python train.py --router_score="sigmoid" --routed_scale=1.0 --head_dim=96 --positions="rope" --parallel_block=false --init_std_o=0.0 --lr_head=0.0039 --decay_fraction=0.75 --max_steps=9369 --dataset="wikipedia_en"
Below are experts of layer 2 (counted from 0) of a mixture-of-experts language model. Rows are named router (the router's row for the expert), up (a neuron's input weights, with its number), down (a neuron's output weights, with its number) and show model dimensions 192-287. Each number is 500 + 40 x the weight over its row's rms, rounded and kept within 0 to 999. Numbers have three digits each.
After each expert's rows: "raises" lists some tokens whose logits its average output raises strongly, later layers aside; "gets" lists some tokens that make up at least twice as much of what it gets as of all text. This comes from a sample of Wikipedia text that the model never trained on. Tokens count by the router's weight.

# expert 35
router:522554476538411544376521512499462478523519453565501518534455438492575523504486443428440465514389459503454472516518474514508474490498524494500520494469524458496506490520454517503486498560490506491471527428520509512426565605448477552538472492510421553538441473445539531533565530536467535576
up0:527460488478445471537591451530511538482529400495493439447531586456570503487560561455585512510484501474453525484520473482476548483528472471521494531580534515514471461503460399458562493541467483540516497477507595564527539564512480505518474440430437517539525524534520507490514528516526458509
down0:474478512493475539464501532596497498454493498525499554495539538515393429484431508472491542518496534470452519547434540518509516419504551499539517441516617515543451556491519458501479459519414474488526528502495496478477510586504548493446498455517514479481480445539488484572491563517512419439
up1:489510477539487391550535460459460539528457495458550516500424497545448525538475549552506446534520504559467525482457555504500513545553488535460486429514541490595475517520399498477410514574422491483435473485450506500448490559492558485507498544501417472577500482560522493480570538456487510518
down1:481541479529516477524525499483517445486473480501438532529462551515582433510495521495508510467494510443527509484440476455511475523571431517572586473423498478479568580524514530569555508539484538493541536522477532494454505499554484487497471421483537541550508448531506523430512484470560486389
up2:488537503488581435491482513443456440478454497463578508486504466544396520495508481509500517472514449474415492507524453495526511547517504493458492454560555591502486488540502475486499469527502445471530428580566514519519483533468512546468531509484449515496466568469523520537419552504474507501
down2:472474533500470503495517515507539442425459500478525496432532503493505550468543485582474588505480473473542483509467447502533543560412460515499505450465485474553519525486569509518523499507489500526568537476443501474478443568468495435455495482548491466490497434458499534435537485466447538520
up3:526479530476561519492500504531446516508440502491526461503383522512496540486455550480538529455496448505554481525448515534497491482540608492427499539487446477501506452478532539470479495512545539478391550526504513457455464395496521479503535477395515534467562443497483537518460477478526526400
down3:543511460478507536468460520465501431582460489467506485530528531485498490459482480547447488465512485499461528547471536521506549459472560523420456469542435572500459542508578512518520467480516484518456470504523556468466561406554539468516568578521479454477515500440396476516561489547514452471
up4:506483483449526536523479450524470519568439458489517396468521540536489532508453485495472481520461450531485467470493485505462579480452520492508389567509458443445457449449495494445569508571479429495500463532505469422387504533477530426490508548521516524481508497507441445520551513510460472486
down4:534531526576533461466459560516517534550473554404529525498515503552443466442484474479500478551585501568425537499523537545475507450413467558540525526466483482449521425474515532494471635416539513507529509516459476452572514546445516561506531491476451573546527579483544513514520472410445517424
up5:446506476543473510483510534546457553490510567614528517553556474473584472514462471510519509501530483553483461524507522508501538534485463459462476501522423473456454497483475511548449541450522513490498454470523540577504562502505465517481497493502519426547428514450492485504521481488541486511
down5:492469557465458384525487437593496502494517543511476552510463469558471406514552510418496525485564463438433522450490528489513575410536536544428515471493472453473460514480523565443540472469512404473514509448533527524481561501423451484529480515511547498446502494536439535505521528531458536518
up6:483450491565451479516564509558509530485486447496492514593554452552497503476525449492439465467514507508486467515531506534445537486469534505457466433502410405427415534482541498600540507534507455475566511545569568451527512497398458515546495468472527540528459551529443468435461540553471508450
down6:465475485537540541516473482446571491435492559499513503496475509531509457434516471501534524477448474514463424536506464479522547526466549496474550574511466497439475436469517424536572503428504462466528477489479543470484510444482453499463492581483532449483532462496507527601454461434501425496
up7:435506507568483512534454499451552487477492570483525504389525435508440481575534542489519442479511495473501501507459525527538454470530468522565527437569526504452560475563484504538542488480502540489522486518527504461510495436504455481500554564475512525547496440539488478514531419518484540467
down7:483477440446592530472439540462439461510476468493552499522433497510463466480592470485539567500437502540455456508478494504606399482435509466466482526548501496527553464610498498569497504463462480534480520572524507522569504506518499534497496478421465531421424480490533495512527475444503498476
up8:563490494565494562491534447522517421434591410492540448446526508519521513456517448480521483473501469526512458495546513467506462481510530483563489524496542524565462426481521375586498497527500491551514474499511491516524480489454514468517450491532518594504528592446470495516453555490492483513
down8:519528469495465507519485499469501532585497527531510526521452497579468505560565510541455484448566466497524510486544416460485478487487534525414496536477486443443522527509519493543487471453512517470542503529502477453524477421434473442465602500501504411463494541583494434540458573562452449469
up9:522522485502467537450487533480575496513479542509473476526531541482525532502591449516513415513503498519533492519547515464417498493542493546441481495488453465511439484505424515549478475572576537524442503489437517446480554522511498498529524456471530435500506524471581466537430488564503488451
down9:513508481463485469568390440468499529535506450473396491502606418446502430488523459476453546529479556526485507532483456419533491448461481462462496529551627491527465453501466440515560463442525545481512485463601513570604489500575522478510466492463486493477480484520503486532616526536473519581
raises: "th", "-", "."
gets: "2", "4", "3", "6", "5", "7"

# expert 10
router:488528426544517529470550552434529538557537446480539487452473469469521465506480480475529483463422470567530469527524503541501597471449484505476540504503497529507475472464439498535497548494554493491478517442470461475542487534507512535471538468439561508463471543485525424519471524543518474525
up0:498545493530564516459474567503437565490496479439478508505518508426458499535526497523454506538422560475491505548464468553495490396570396493496475495414459485576440470553486499468428504523535479509430510449471452478501527517533499475524509482489469528499519434490528521570539502522514525492
down0:418588525521501487447551508508549510529496550576486507516473409487512560478520579553519509493523599546465510490441503501482537499546549474499457447528641498475477484522538500526482471520560454516553453531460551503508486490527537547555493495457466539450471462563533522484512477448507473571
up1:492485471522550485426472513519460495474488501543495472420525514449514468482496458462548550520508446549503449451511517521479593506537489477445496516550442554465387455497523524523522583491501538567522487483484534564547482531474487481420486494489589501530504596491480395506507497524441517450
down1:479483510486547436421507493498533446504504512518526495433541436514468524516466495457520490517471469497508477430571555479524522490556585400563485553582505518497556467404526453543492530548474513503545493510490472573480449511565495514511507498507424530436449437494547516509454470569504545598
up2:486506557495549434615488465468501512526514532452522472445511479529471498460436450536490491471496515534484477522494457496481479471547494527450535465503463423515442423590512527526492451466499512467497517496524484536543501513421534550516474550491525581513464473463505471528526469489573551475
down2:462461577513528562484513524530516575521535510446496517526482510517449510485396414499549515512536497513562512556508475518448443500547518470482426541465558419473483492463485543538491498468505562483440494471506481551552523532479491473477472508547516510470455504451531431511587469465454495339
up3:524536489551523482453508493488476474514452562505544474502432557537535495474499460494496548512490529519567510494526491487504548450527542522452562469485548523565482479505516482480507473457522559540507536482492405494539497484465526451525519439571483460514473529536493493508500543478533499498
down3:477487497554528482542518495485548518541541476512495476411491495504435464470453457484533532513538507606498456543466437461491459492449542522520541474468505505492481456455479520489463517459520497523529499453396441528501471519413515542513584522505540458499471562489482477487442491448562529543
up4:429440538568475513485544505525459461572544479441528455526492460449467510493524397501529514497536477437465556503479533539456498466448523511526473478501421589485475501384487511561438507517457440470517539470506470523512519524446566460460442538499512483487483556486467473551549493448468454453
down4:484438468523509545544448558535552553439527480526499455485482465457465478511490480529515505510537496509509543422455503525543534509497510502494501471483511521512506455488516517506428543492575405503510501547461462452492401507476501419521577467607508480474477509503373495505551357481523448468
up5:503429537495507506496437483462490561526478491487516474507521454468500453471478487475461487505524452496509455455424529509503585463538429481538450553557506562460481492466514494477545526467472480504464591540457495567536485493454552448473479504511530544486493545539524403497497497511459528497
down5:439495487469484517443489470469553529498539472457499545502398572569475473531518517563487473437508466490516540519477578473493498434510500508462512464491442516508438549441489579538517490537477519446550489569493475510442490469424485477525532605506478542565524487496477433435539558501509503443
up6:552496558501394555478538484525514593493524510576511447502437556555495473538470459480591555509474478473519429491492374465565509555534523546495557457500542515468493537478487505470468556517432468608493465559506456518504611595556563381506513494430500465484464508478476459499474466440511500499
down6:586462447502492551431499572506546445499517414541528477476494546500487485505488472504505439502482501487533528428506534481580529561562567553522526466505463565443474567452545496547493497465511431572539468515500529451483562487540558518531551500495490495478465475542505561517523475530501471542
up7:523482452486519440500511514515607510502478519479524509509508534440532482467478446532505584477537501542432530538495517510524514522502388498457490501563486564563436514529474486523434523499546432508511573505432502545508529484545544492490422532490490467499459539491502439546485496584489461500
down7:549513442458504522535535539562520450474478505510450589456417516475532478449574476516575458588445507582541515538537420480455547517524521469449552523501462517555481456478481462557481450446518476496548549489462432497461506528502511511448592485543464471495563523539508515508448452560448575503
up8:490545400531522474445506500529507416481563445537596559504506508540484446442450540585553573459519500452503451506480499427496512485463469504455490485508419484459471550530502493555510438473527515494538521468450542548514542395492544488439448467479433492480541449490510438491450566484548496504
down8:520460553517538498574458501540475493382466508509536487586509458565544535536443574501492525574507474490507452416505547469516491426518432525474473397442601451513537487527437524452477518504462500435434557530507531529445494536434509464473481539467492490462535494519464561568497444514481456582
up9:440504423505524500496443475483492534498521523539520463507443433482548502543477464547541529484512469524441458523536493471408472475497479543495603468473520519572481470509474497507448542491575539451498519523513520479515510477492530501448485493550467490410507468483493456455450506526477480483
down9:521534474518485467479557480506532548525418558579505487517475446485522493512470540502499486545459479514483451490478557433529556569540525450484468496493489534484512602573462571522530423542505432529559545448522514512459485520480531466426481494484529547478531557433534537397549492516483504471
raises: " the ", " this", " both"
gets: " (", ", ", " in ", " | ", " (born ", " (S"

# expert 40
router:518513532482550536558578477406495484505484404536529473497435500480505507549510528505464488578510533487480480446467511540513599508392526512446553547548601501529537477464613486471515533580489488540466476502476515491489582482491523537538624539518533513466448492443480413516512522493497473526
up0:497484506428504515492473456483466484596551465519502530452507498421450511437581496554428488499502523498423515516447552433506436424436492448516490479518486540504515537468474447429519444503547532556501413455477555564518541461530492494444565492442498528512452560571534473525483451521492451545
down0:478464525497517467480459499464473525508540518442460459541560545447443482501503548586545513528464447515525515474471426470485466489431475514515455544590542541514525417475495494502517478533469549510501421529531548482559550540434461591469480543483459451484547498500504467525519476468462498514
up1:492497539462510502491453492516447539481475478546480524533487503440543441489510580517484522443524478524459477465480552455505485486532488453513526575524484461523461504505457502543421615454510524480431455511485588487555478464497513433503533537397479517495469486453479467499507478410478546500
down1:419605480509509491481410531470488515525452504518474535571527475472526466523500504456502414501554526492519511437486439500472529472511497448497516545563553563510513447551528522422465501447505457483462527511540461551445492513500504547512574497484457509501538516481449496525527509501474537518
up2:521514478461595482517611426484496550502452465461555510453455537474526569575473559517432480501514452462521472488510509557513474545456493446492478560550563499498470486524440489397471493549475500545440501586537483492415564484531568482509581501501527491522569480456508444481519571489495418524
down2:542523465459419505548475526471477446524553492476496530498519471480486400531476493491450498452578465508506475443501456515480472602476516500484485565485574499491532497605503458531551470502472515451488552549553485516550460483514506517491575441560482517470458468487534510450501466479481543525
up3:474541560451497497569602449526496474503479508478521471543506529483505492551542544439503429528529446462422479520515577518522526568513441405534525532493519523552521481487502449528539556497555543549484462489511574533462501496452544534531517505461488502475498528493437496501479540512462492507
down3:498514490480563504537522521466458542479501469451487485556531503450593478522530528553451488478501447515478479488502517460482565527494463532532508517610560463498468500528513470545481447463503469431482438520511587389502529546474512415490467559466507505434467456471553496471534513518520513484
up4:465484509515496485496590489423469481442452468460521412461508489474572540533506499528484467523430507461493520487506430495535539540465469403501538522490561515485449498513507440491524533569411529500543532499531488548505467521491519516557510555498484465457530517483404464498495607445524434475
down4:516470485510572434492423498478505496475516530488464428550435554565475544434469445511507477445475485486505538503495428449535524525499519518511539489461543509433489517455484465454458492560490472504462504482506449542515449510533572525532485512439445399515432585504483480488476527570542482545
up5:487494472493448447493412451539506531554487498559542561537424416496452538476510493562498503542422505469378535473532541544486415445547513547448490528475507480499489464511467508461465513509549505489525441493503490460445470496490479518495534520465498461481452463463471475502493479487485497509
down5:474464538550506481448509577506472516509533556488467452452492518485552528553430658460601480435505554467480534542574471483494521428478523476519585492454556517455522505492434460482510465439507490518530526420398489412502524536483471484513465524474515503466473501566531469529495503497578509527
up6:438528468563467461514513527538536535523470567525528572515516530510583485510502478466491545564460502501462536481497475429441503454475446479552500504456494557538523466468530497534478542548519507530483534437498517534450569550547528474481510555507436443534525510451458529517499561506498552538
down6:541537508543518468530489511394484600502451498545516586423508504540482533491548527460501485446498501493479495475563560547433563450508525517475506482507493605554526595489448526451556463604502517421535518476495466544476467544475472505472500452592457448506532530474524452510515453570495489507
up7:468495602451471546515542510443451471526527456536404478577517498498452512506572507441500460485471427458516488471475541526491531493485543488438529595489531550482531512406488491546401528539476465512507509551513500512522498486572521480497522523504447500451562492512425524577453544459473447551
down7:468521482438429434489451532553476475494503493488475495508540528509512553475450493508482506485476559561522471519541552569490412485522496536503509487486541504463479481481406475521436530474485546457538517557422483511497588505451509480550445524451472546477539489437501537472492460491565472502
up8:540481522489500464510568529502478483503437490528552495490527485487484546452482541503520561595448536497488505487450481569486483514545487495444530445522504586540558514523516481509457486527520514552457470495448482511470472536473489472559502535545513469496583531525506479513517444428463557488
down8:525481418520477482530478482475408452526521499488501489467487548581491508479473576521585518446560508534528531408584431483425503662560507505555537524536487474495542507466516437522547426496454525459480527459484518466498448529504515535544468485532542480530476472550563528503463458535481514531
up9:562495454468463533543567555554512522529503474539495491561497531520555450486518510474417481515559540517518530547458484561529452531517446484471480564503511477511496496482517488533514464556461479561532572501522560519502534504468572540549501544488478561501497524525450521493490527479433482470
down9:554445527522466476490500534545516595511438365490528440441470549487466496491469471511461471555514522505453461429551483451466516529462456460517555473538522509468589592376444509485569444494555513481517501463447421443528509557529557493506433471461483556454502401447482467455426494557448501470
raises: " last", " latter", " their"
gets: "The", " The", ", the", " in the", "| ", ", a"

# expert 15
router:461506569424521550524556554515493456467509420535526503503474528537442422497541463463517505532531474515451483475465556501571492449502525519451455522487526530533519484493532485455505493522510510520478521499518506447565461529549555463510510590494488537468491495462482485519519494471465506537
up0:443529498418511503445514536489542535493530514459484494509525539487455478491539494478528503514501484534561547524495449545538423511557456488463508508506460453542555521504489485438439527487463513506524470511569459542490520517500557473482517508511454530496505504432560559518493486587494509550
down0:476498490489583521528542508508510485405496522543416529475558447508400473482522474468500579463541524526560506479495490475487476497531504405440578564533543443544585412423506514476538438545446483533440475529561572469598452471501486537502600486551485502465432531448492467473477536504552538471
up1:475499523462529563592487460504486465428500487513523457439538526575544493517593509496437472503538493510413497515465529494541438531472387455473550545497522558466530486476468419462502548488454480548485572501566374517559472458494515502508504494464544426436503446539472523458484460504431517584
down1:484489495462519549487502504477501526523490520445521518469540489513496489463469482475507523505501497504453477462595529458491473595506497526524556483481510490474439492509577573506502434468489586497494483580491495517536565478583542420476427528502556456511465521480516542520433438468394520503
up2:459524493525566471579442556467518415461482513563481489446499547472438475498522459485503520455483516506550519504443473559528465448504495521517529429527454516528517461498508450495469477510484442510459603515524538478521561469521494428517564475464523541549475526481467530495560493479516477492
down2:522483605495508470587539496525502483542492531560512559523532472443473549467464554445467490477597547467483513513433476527502463525513487462524489526517551558483443482478494512484536456524500504586530495545465516450555455482512489424586505487437511559482476514539515491452539494503567475555
up3:389564491570489515562472465516475494460531518445533481452552489527451527519549501522533430517457578537534544436541466468486538443517438460547534477536411521500501438501561473580496574512472489544460528431486487512493471480534431420533477577543493502504509449501502410483518613582500538548
down3:528482525479541467595499495549450487497459419522503563504518519490495577571497501497493459518523482474505504529513538523494454490491456474518505531553502487480524483478567543484541450560509495462446480566494459429537444499562479488543511577589528537497562524526445506454547437525570490540
up4:493501519491536459534517582478429499503537504495493437483487501520491510470458540400455516487509474460470530467552567527540522441450584527539474592518614609468509450493494468501530518511516553515519498545505510448473425485532545550500521547485478468492574576519466504484465481539483455464
down4:436473457557483488510538559477455503546485361506526467463432513499489511427557538456472611483494494495449520438525520491538532501476484474477502503417497474479553549466462489467521469478503498515508501508505507510464535467528501459578539569494617470483544491480473497520598464554544542513
up5:473484529427457551513560437439495464454490444403520532566490544563408495532457532394451450486511486532491522460507502502546473432500495513542487510523486464510486521524597448522507493466468462526522538515429502559482574456492529472522492501488553482445553588528518479501450573500553443543
down5:511520441533513540531553467501586507501452472472485555555520513514489501449556537499503476499409525498524568521512476459504525525529475398524440550527378491517475552508507570492557449513591586493545532487589521479478499542475465429539505515482518531520488496478443435513461465498529483508
up6:454436588395505464523480427432487511494478453513394510531483517503514496506598495471454521490387554433439476587550472533478489550517469444477441558482481574479552445523543581423460520523563549596457571523587535524496563539466506457481607541558523445492550477535425509474482528544486491487
down6:530465531496520484521513511562483507517445496480504521482490464477419494484472535518496509461524507506474549495447577513512511480523463515510498481529545536500524548434520486464448470426487501428492475536493539468531504486439455489572530531458465476496578549476551546495532541557505510520
up7:447583541479515505528503502493567441576472423528518472528473464512465523528595511521495528499446513484510495490483542464565450448514508454453541421510471516508503474421491475547524492538475529557512467570546509416528440454524517464493535527477533505480554476551519506489450560557549523506
down7:493511456535464468501427560464519533499522466413509407428515556541503507527541525440451465419481470552482388424519538454540512445513495456443531507519554475439551535536457523482401523527572451521563417490507523465469533531506515538450404543524480425428502513452484518478513504444480514597
up8:507476534502513491486469498484516535530485507534485567524449479508497514467503558519542458537471503503448519525523454597517507475539445481469539494425508507517477540464482555506585456518424421539484469471522476512472399525550422539454532513461491506494488513503486427580519518541542485473
down8:437578555531554476538513522455507542539521535496459491528479440475464453438569513519533494477472477561465500488510516508461494570535466514446488447555440490480535545421435557497469504466514462481575534513504530487509443543474511489440480516415553528511489548509492482558518488503535524573
up9:437487523461530522531521506528557484417545476532463515499472441456482391477543480547551595465484416497481538538465497484531487533499499546445534505557549474522480494493451458511480473525488549556474532610534532459500477460526527526469551469482482461469563510513458506500519478515505515567
down9:472555464503557528477454536472484534485544509454537497486540560471453482477468512520507577493494512517474487459474509484483566583496469515530507571505488493513523501489515480491544432497496481424514519529536527480462417476452390508525470486541521543465511492507531571524496530498562568486
raises: "o", "ar", "in", "ol", "im", "ak"
gets: "ch", "h", "y", " M", " S", " H"

# expert 16
router:482537555519508528440443491552493528545421494559545464520473496515469449503525515540430471475514461561512441500438495449426577460501495481499506525439553504506455520484517507501496475486471518472475526484538498504507457421418488548455429533496573476446484501465513497516510537508452553543
up0:487545525461440490505416488429396563562581522541424454526469496539488517554536504435470464462478427561424483450505554457512540480434461479478512536457524498542524557542461464441433492480503468487497510492551468547479513450438505480505473530550507506490450475514464463470558497476553466479
down0:514490495540477518489532474523522467471507455460583429466520509464553513532528487476523518458488440487485509486505514557505442520526527560504480434502482431545515503448487469542556472461436454452500534498453446565580513447469494466456564525443514466520548469507449404507408511555492476514
up1:484552516536520546497522535525478551450472440513414474515510504448518466561515533568448478503438477451516588413513536481533599502451477500485470503508499501584524476500515510461508447562472511459395505473515491554520445514494455501493482518495546539470481446518482489501485532446499508487
down1:533456574494468519527471503478520500494484594507515514503454478497519436469501497486459515556528481474588589515492515449492530509500440515529491458552490444563545464485509489453530471526589493434525471465503514519504524466521476532469482530409523485533533471500543534509446490455513508578
up2:538500515495423536464489491456435504481454524518504536473526537460517506452524450462418497506507485514484512460521491500551454515551557514610532525567456496501525500490549594486517564458510516557477520474529532490534422397493461517471445487456480462527473482433566420381445561573505485419
down2:493505547469471536510504525537501566500470470477439497433508494471495550540500526480488495434465524522546463501576493479463531462451442523551584465531488491582483505456540454506502520479455512488510487513478469485480459598448484460456520447480574512543530497418550499514564533463497483523
up3:582480496506453491500467479525531549525452544512471552527445522488471525504511504517480568468460490466566533507553547520424533500499444499508450550455512466473506554491454590534518537585552542571476536551427514575495515489472466472400488518451511525435512528501501474548541575502504483541
down3:602524518492488497462439487518525505420534527550464512549476470533552476505479455545442524561513470501531493502506477498543534513503472512509482515521461411482490426507511431481473476541472533433524497553549539529573473524505481515505459480493465423483451418526482464483514453479498513456
up4:561414509544430476462495454478423476528487444556503446476552383391468446499501422512525522455451461419488526538476469425464547479497506464511554549554554565526496423499505519473507497489435495483463498551442454584525442530535467528479510463569538477474613534485449495440593460450479496545
down4:484499515521535544482545462466491466443448600497371525467531504426519525533473533569459518499511531493581541415487544540454467546447542511536469466592444481550473558533499515436504586508466526502453482504450433521499450498492494496554497495524477535451561520467559498509442507503466497507
up5:439470562517456485514528482496478450493473436570500455469557589529556588566549514499453492591492510480465514536475524524457509453473534462544545474480581492554450476529455460434570528523432498533464540493557550465490531463494523534492454527458510491469476540493494524501450588572500499508
down5:497501520532413553493445496435517488530553505455458493515503524609511572554487560487534496444469468528493512489455493560634497484523482465562554522504495474509441448474561500444507478502548588517483460509471491503531515507471526494511463489512474466529440559514465516570471552453496490625
up6:476534411546531524507417485466523504521524501439480476448523470510480591489534501582469533462513516490515506462508506501485488534483367485469534420526580446489504484490604458503521425506446527493534524510477495458419508474560537419530466564472445440482396508494464455536487499441461515540
down6:566457511491455544441479555487535542471515423434560559506475488507553550456469454536515441497510514431475493480546539458410528526541526531477494577430513469479567411523566535443552476546485430527462530542496500474546420461434472462513502476517482507491524496485522586543493497515534508525
up7:494554569512477448499501503508472474519427570548481484487519482438539477459533513467505557399444529559492435508552437521503575467398468504495503527500490498558535461517542553450492538544502466494544521522523485543589502498477502515569423454476504413566492473546478590534474487556506494473
down7:551421551451474460501430591471513502528510463568531521445445559563500497491501447537488432501593425493456469470531523514438571541514419460519479553507405516465488507521478512454500463552500525487518422502474506537518502489558556542442500443561419455498459593475528491526429561424496542501
up8:540535508513474508494502477436525553487553465555518482483534434462438453527386412494495407433492530524454487520534532480508455501496514462508464476510512563538462469500446497475469463519532520515478564504543495444504527361482546505513542508491507525444548441526494487478431462518563495492
down8:519522491502512436476498534429494535587556493409537488516604460565513567477413470451541485512546493526526478504514506490536493529540501446543538501477510423453483547474553511559471503482596487448554471499478473582543507492548512498577491503438499501394504504437497532486449504488472558414
up9:559533539513481514484472489447510497534497492532485469537542598426482454475522481544501502501443414543520508527462548500483512480508514531485512535481491514441585548529504532407472458450536443511489532528488504512447501472476508454483538516544596523529495542486493534525491494442457459505
down9:469471534506582479516538516490533467490530477490487452456509515467494416501481496509454493449519458501523538530494517505503401460566463518470524480577557458447531481500505478489454428459500502540483563468449512559493526517504605536511514498505432475436566511519463495517470563471530492445
raises: "er", "ach", "ar", "eng"
gets: "ing", "r", " and", "ly", " by", " with"

# expert 43
router:467472481582499524498558515460510485539621520480491464475482498428523506532573470443536473540462525509504598505531392505402532462486563416499495554452543529510465530602534492493485520533475463542465526415514524503532535467489457478532524530465477526479502599503497423454515521497456473534
up0:486514474493509470460518433513547438476561463415544485475489521477507456544499517501499497462450510474577548507519470524473512457419496516581513567561509440476443517465427546492498479501532504476558508443472521511557480480523475504489462479470463484409484529530469524513469569482519510549
down0:486462466508505506516494465433566583514494413495571471465529564555549485492462486463501431523462451487490480413500484501496498507528516536522531463548479464510528531504465483509593420554533510527492487556533486471538511486537449509451512473535510459508480483499475460477552541470558552500
up1:520519487538445539437472503524451562497561539507492483475505546458523441501612560476501496514422550571495539497471518492519460440520494530456518517543490541492480465517507462462528509492514515546504362500452549435521472565514502543513472449526477481530514463537611507460500390541523554498
down1:606509502468438487379427499530502497376563490549545508505495475493431494523506525535479472519480510419491465546401501482477567530624477535405423518522501506534566573450497510546451431511500514551482552486562470471517456485532541572451457454512456555469562524499482495474495519540545477519
up2:471523513485617521484556532421468505511496476477535479494489541432502440519451476500537491536432478539478493468427440519503605490489439523488486440529495525527505506609578508500469471500516509578511523455538481494499544440461491533600501518497532469474486517499443482531467457468498513526
down2:533517473438552493547536477382521494527490528515493570500553529511521490480552440545491479541477496576474461538463409582513495494535484433516466477510495508508556421505511515520464486492417515475487500473534507487462510500472506536483493572524504498471474436395548520482518566478529529518
up3:469462577510515475520504517433479495494461508542506477542505476524506511488530463528535533475519529476484466449491466497427529490419462480496506509516524512536462514529493516436474548454446477546486468556515481480534544491408466532505462481494518455456570593497506443466527470480470473467
down3:534483452509503438512540499419553476533509460536487491485509460447486506436471547523448546463430467517558476526515467516490509449461480452525437449549538572511512558502513580475506506475522468467517399489552546562493542565457442493542529526562472515503543600468478487481563484462578527549
up4:505503478450497508497493412483450522552513461561502509563478528505516480478500461454526489518475470525532467472428483479479536474524456504506492518460445573447462477498463497545567513498461479504502475555529526477481551535478522432472451371542446426537433546507507383548446488464497445529
down4:524537467464515385544460522514426450566470526424450477542508488420514475496510489520524518568428490521512529505493482450521469565516544472477447508491522523497498387478394551511516508444493535492544446495557485540461510531491481595565465531538457549500492472462445553475556475450531500485
up5:525506413538478449508507492492438519494501454536514494580492509550456507526555516400537469536500546518552515533488505473465466398503506499544473473508456558485537495517575567471472518543513529491590525488421560421549533429474525482512436554448532460431602497558559541498522486486458484510
down5:436380489507427561533497504463505538566474519485519567440565562492505495530452582510555455466438463509517512526472475539495605508505415463546515518431532425455508428506435489519525551464504509485481497468518605464444523551504475547516472548487476513512478512478541489500496533530486545510
up6:468532485507527474492559448511534464500486471456531481501485468487420478482581393532514528501453548475504532533438420496517523453501544535409463481498455539430412454480431419565452491494508470556438508475515492553551531478552534411452508538420533523566488553465500493540492490495472488481
down6:413555471519512518493487465536460516517519463494473462526451466493508558475501554489544466448495503497473526559511517565596511503531493537535456443592506433555581490540505640461488516503545524540498433436512499456504453582507526384450472482540487450482537515515521458479514559467582537492
up7:490526428514533476509538489479487518514574415496505467489460418487516455489501486461443498535474515548446436505500570507590495454553493437467521392532529498527543482458564434528553470453541515529504451492424467539452518503495474516510479499526482478529484476542443446433543493590493462493
down7:520481537536531522481518546493559491492466480500516468486558506535518508484528458487490428584491485437503487553479498437537524498514539559429502487485444510550512524484535427515505478436525467536482563547535521498458511531426582537565509585476483485506492516587485570546481481526511482556
up8:509487534541489484456508490479429449532525492484533454521525575443456499499473567466469427481428490497473476563508482526452532511543490480478427437477492516521542496511564445433485488524495457524542500463454611509470427501486432425473445467491458530505505587477410470579453445493494488477
down8:540512477484510540581517508541444445504530575414444441492465488503450540524516508512403476547460513491472506468492516511459480429457497504538521423534543446407512416493517465478453508541514452452500503476454533484443505466436516487509487495412517568488471487534544528487491473528516483491
up9:535472510475462478465483532585508390425556441533474480475542489541471434460543520500497528451445577453498478459480457488431504459449395497405497512522474520598491450515512489489522483502522552546610473505470509445521435552507507513560542499491525536508470491537596467526603543485527500485
down9:516478472580497575463533476475484451462500434517415505581446484521524540538476523511463494524464520515539480513502538514509551471477508478535524511437518531469506535506510491484519476533533418612528526564425470503510499490558475524472495581489556593540536495450464510495559565503411520491
raises: "s", "(s):", " to", "s to", "s."
gets: "\n", "| ", ")", "f", "),", ") |"